config.toml
num_hidden_layers = 14
hidden_size = 256
n_experts = 64
experts_per_token = 4
d_expert = 96
d_shared_expert = 192
hidden_act = "swiglu"
moe_layers = [1, 2, 3, 4, 5, 6, 7, 8, 9, 10, 11, 12, 13]
router_score = "softmax"
normalize_top_k = true
routed_scale = 1.0
balance_loss = 0.00155
balance_bias = true
router_cosine_scale = 20.0
router_bias = true
init_std_router = 0.0337
lr_router = 0.000591
vocab_size = 4096
norm = "rmsnorm"
norm_eps = 1e-05
tie_word_embeddings = false
optimizer = "muon_variant"
learning_rate = 0.0132
max_grad_norm = 1.0
batch_tokens = 131072
max_seq_len = 256
train_tokens = 691000000
max_steps = 5272
dataset = "wikipedia_en"
Below are experts of layer 5 (counted from 0) of a mixture-of-experts language model. Rows are named gate (a neuron's input weights, with its number), up (a neuron's input weights, with its number) and show model dimensions 0-255. Each number is 500 + 40 x the weight over its row's rms, rounded and kept within 0 to 999. Numbers have three digits each.
Before each expert's rows: a language model's description of what the expert responds to; "comes after" lists some tokens at least twice as common just before its tokens as in all text. This comes from a sample of Wikipedia text that the model never trained on. Tokens count by the router's weight.

# expert 56
What it handles: First piece of capitalized names after country codes, pipes or commas in tables, such as Rober-to, Tit-ouan, Ar-juna.
comes after: " |", ";", "-", ":", ",", "|"
gate0:467517537492485493494510490497474448486433481449479536502491524574453480536500507455502488461442483442514596555481533515441470515472498403415549470482524438462530397478538524526464475483583505510452459481536512551479504525406489510506428456424518558532449539509599490487518492451487408517532478546509536477483530506526460593482560485476433504540490463533488493448490465516506500493459512515511430557475494472559525490521526475459602461545501462536466446506419501540545515569472496560479530506510501468476518473491462476493487479582503501493472525499431493463521483536502512475465465561538492530453462472471436580525481551455480478465523453504512490508482475489507428546459482432493485527527502550567520505613531453521517620476517559547459488594475521448542499433456544
up0:538483457524459487532492494517499576581540463498512483517524495487499493509429476477519555548489505510493477567529509493505513552478522498505450484552531516517452522549539539512510498451459495446561528441444433606427526496547465521517521542583477413432529485514495486520547503483474525536525510510458538470499495501516533403524426421542558528470557535430523424534501584464543554495468544506480568456454500458531514498547503499556465519432451534522541509481532471491494483510443471467502520554483555483538552544525551494457460494466503413455507433501529555564460577492420484528573531518521502539494502547526542537537528517537514465501451558554468473477516552532430606443547487495542529451553526455500503501495546484544547429573463507504588456477478436535520563549496559

# expert 44
What it handles: Single letters inside acronyms, codes and names, such as DSF race codes, DMA, DNA, CCAMLR, Alfa.
comes after: " D", " C", "D", " G", " ", " d"
gate0:529536482487563474513462552530486525463490525496522571538486453509464487544603517515426508475510570447571458524570594500480473496496479503463541467524498501492486506499484530507542483582576445595615457495560500448519476543509524471470517387585495523512501595466482537519529458478470515537510518425471526478520450495565496557575496475490539429521491496486576491491472500510514483480513487548521522495494445457448547460481396529509502458494480465492462516481504522565441511484532484467525459495506516516507548502584494473541546524444563535496529467468463478522440494504515493564479395417516546493559556549592517528464480519514499518507574485511472517495522574453520414515425539499527501509470439507495515450501495542551560432533506519483426520561481495460478502552552490
up0:505518565543500534462501465536504516510538501458433441541496496502500545409433566573486544478499522505504433428467544555437535578414555405469489463512469492546511544423467579509517509489421432444509520464418509517488489487486499575507533547486542470488424516467535491470524503471562555487491479480458548524468491512534535472504528470540459492511456530477473569477490549510509499523484494484504375456516480423511397489450552549498476467519478542493559525564504496521478578532526501493497496510510472512581536530523516472490520533537447472507548502438444528517464464465487467449559496444448505514539421586476496461480517481503505504511554605496478460449427486523453500543482508540457482446544404505490506495569539568552485494526454476439469523530526580487513524491492501

# expert 16
What it handles: Single capital letters and first pieces beginning personal names and surnames, especially after a first name, such as Robert D-owney, Richard C-oke; also list hyphens.
comes after: "\n", "-", ".", ",", " John", " by"
gate0:517527486584531483458592593483500527543474521535527443516532479478459507528494475496524548397503547493580506562510589533499487572481528444591540541568447526468441572516441559542509501464529435545534479523467500451476474562497433542468492562563480505439496523438435510555556517483480500540490538530514526474490567439547518486543473475518558439524440532536490555515485430482549512444405459539526524485518517479435498454511453530507531511465525477553499509520496522479486473516453459487502515496506481455484545481470501421532541501453536542481484499549495536507464501516483573466460498433467458505513523587509542428516515475458548474466485465539524509477498513554468500390454479444496509492513478531559500480444534475517471513436429517523517497427547554523432548580582513
up0:471484523516529438448538545522503515416483532509548587540526488492503515541532458513527559524425468562596559595492509548486512542500526337562482559508461538503513544478514545617491473419481527519523494456566516459514498543492520531471474561510487515471510480476489500539530544421554446515484552494491487595436491435539551525494493492532460430460459506506509508458591505483555477487444522471508511512563505494520436467481449450504461487428454461522481552528486527485494462526469485527498471484504495525519535487478482484471518431518553577474562550498541473558498482488548547538465455506418510583480432490468504440529463580507489469458473479470536548508401496515537518480494472474503506506435493513497487487480454482520421498526537554422513584490455494517462476531469471

# expert 40
What it handles: Direction words like north, right, left, zeros and digits in sports score tables, and mid-name pieces such as Kan-ch-ana, s-urn-ame.
comes after: " |", " K", " H", " (", " S", " h"
gate0:505520490504531494517490515508493427446511565502474461524487533458515519512471468484479483569458548522520465523472477445523478489466545539514425478539436448543453390453509518474495455567435474539459525531533446510514553483539410554527565535482487452502498476385530545492566556546477558561478521486491508578554461508548520484550499430479499509541547510494473495500569470448456500541482508462497546529481470515463620518474541601468527571547451435486511476508491506502518545518486422484514492540493407529513549566538540472443373548499502470504549416479547523435510441527449455487550488490426487508536508471476501541530504523518563452550508413511567512501473528463545507484514483449498482473494510478524568545489444530481496513453448541527526495447520474486449496577481491
up0:527484514547479457518470501484467557542519438496533554510484419504404524473515532478460512545527496517505480498566507590473477494549469481451555509488489525481583536523486550517501491480525455471505471530475561482540515490447605494476481548545540509567494410565444547578459552505573521480484494488511495441471493497459485468459502485554492481533556475466493513527456529522536556454541447464467503491540507499580460433504446453508499471534493550431470523519512505525469476504529554511580436415484537491497468479545466521528534502480490617533454549476538494563523439489465505484485467499547446485485543482460483474516528510415468463413531576555501402438526556551498514456492543549506477526497462547483493392593452495487528510503528534428495555434497470535553583521520545

# expert 2
What it handles: Pipe characters opening and dividing wikitable rows, plus list numbers and short cell values like KO, FW, MF, June.
comes after: "\n", "|", " K", " 1", " S", " 2"
gate0:504540507455532442540475505503530459483503466528480568538583471435454440501506566498468418442484512509548445557506541451509470534529506447465439537407443498481528524473527511592496477473561535506503520506490517524446542508502471481544505566477490538463419586468485423499554557509469451526457457452474491474550586456510522536528547529525450511524528444475520467497601522438449552438493486442569553532497481546546525509502535449493476547524569488530511496429520547470439484468551502489450456470487438552521492515494504516485506432516445464534472479477551500491482512527493507478510509571529501541526577597507472464476423581557484535539504516442501501513546496501500474489551487505523531439508614467424535568508475492446512494568535543441456408486528548513536496502500495
up0:466504443501488432573469474511544514582543467427518504448532483526528574498543513535460466552502441501504492536498525453414579474523525521557463510468504465494534569505456463504438562464479590494458508463545445487494550502547487540482469562430503482413472484489532518489506471483408464504473501485485448493519484416482483502457449459495535520552532525437516471527501492556463457480619556520533455512504492509478564474360516467532548510475486519526487528518527492523568499523475515541487475570470474486453497495494531485513521497571488488477478418548510485495508519492548491504542497433438483392537511477482501575497467487464505445438548501523519542567526556553494573524508478458425518545457478423563470521467465508475516434526549430446513500459539524447566536516440451

# expert 45
What it handles: Digits and decimal pieces inside table cells for vote shares, sports standings and statistics, such as .0, .8, 17, 7.
comes after: " |", ";", "6", "7", "9", "3"
gate0:485444496514531462586565484475465517408526515485517454541509446528559449541578511484524491465497441373465524555466519475465486489461489538471480513507546553496541471511482484467561433525475520546478468501520468481537503521465491499520592532448445477462595473474484542517458500492484477539493510459550548558531494493531470522511446547532565466439529510452542486574462520539529496493555489454527506522510505456565495507541477471604510449547548524491437518508518485484503512446500497542545495486403566572496521499520531467471493548512408459471514478386433507486510483538588517543469469483456467517455488539489464484477466503495505528535478473505581550514475490512457557429456579518470522430469565425508557515454598443511428501481512515492520455574527495496498461494567441
up0:539523533543475462464444555550616527552461494506447546448503557464446628453441526469477519528484582580544530434567550508478536515524501529497502481542467462514466552542512564500486542515547491497497523471508491600473557481501519483498451483511556557486405571495461464410511501603483505514490533509505510465442467533509479498487464496440475577566481417537525491471522527508514436542442467570502548415533538498462531472497521503526482489464481475517561481458514502545446556573454428486515543479524427405489505495476478499515514452467511560525559508591501519557502501491449527462560547501531510484499496498514488473500459500537501480479510529492435476543499526517524530552573450417456491527509466508455528457475457570486548498543471490498579466450513496448532504526497526

# expert 20
What it handles: Fragments in college football schedules and place names, such as scores after W, York, Rankings, Milw-au-kee, ESPN.
comes after: " W", "w", "W", " at", " New", " St"
gate0:391556450522535459451528502542513517387445483488500484463467538507523551538470467488498470551505472469425550518514591496486479452427513520492556447472448528518455498457511479474510535508467558456445580558506469446517505469549487501382513543494527462529481544510529499429493469511470489523463584527493437504511571463515485513497553496417468497466550434541518472407510430527569485499470431456489555474515535528532531533529506530494490492501465550535506504503519477425520538524518487474518503461508506444454441463510533490537428512446526529547508556480526500450540493483483487442541537461476473500416569467549559424494515423578437525465546493517520539429523479507480542419446460465459484472537542491532470496518533420475488488501492454469500495449487394489567439482504515
up0:528520518534528492485488504475528453531460516479502499533518494500471494544506542437545477537489471440437521564534456525509572485514527535509487561541472471488435501494588405475503532486481552430426472499457571453436490501492513526469521455528432450468546483488468419470420496483514449461527573469435467473484495531502497486518454454513488501473451463537475466550407465516573469476492495471467522539507535521484555590449571535498515464616472517503537501554454492496554501476532473509492507530592510614483487515496522455480539521524499465466520516482473451524590406494541539504531558531558474488458483435523511487548502489524471477455530470549509520563413498569483554588508456427450487547524475465512557455511413475443532417544526479561528530529483535482473497472566508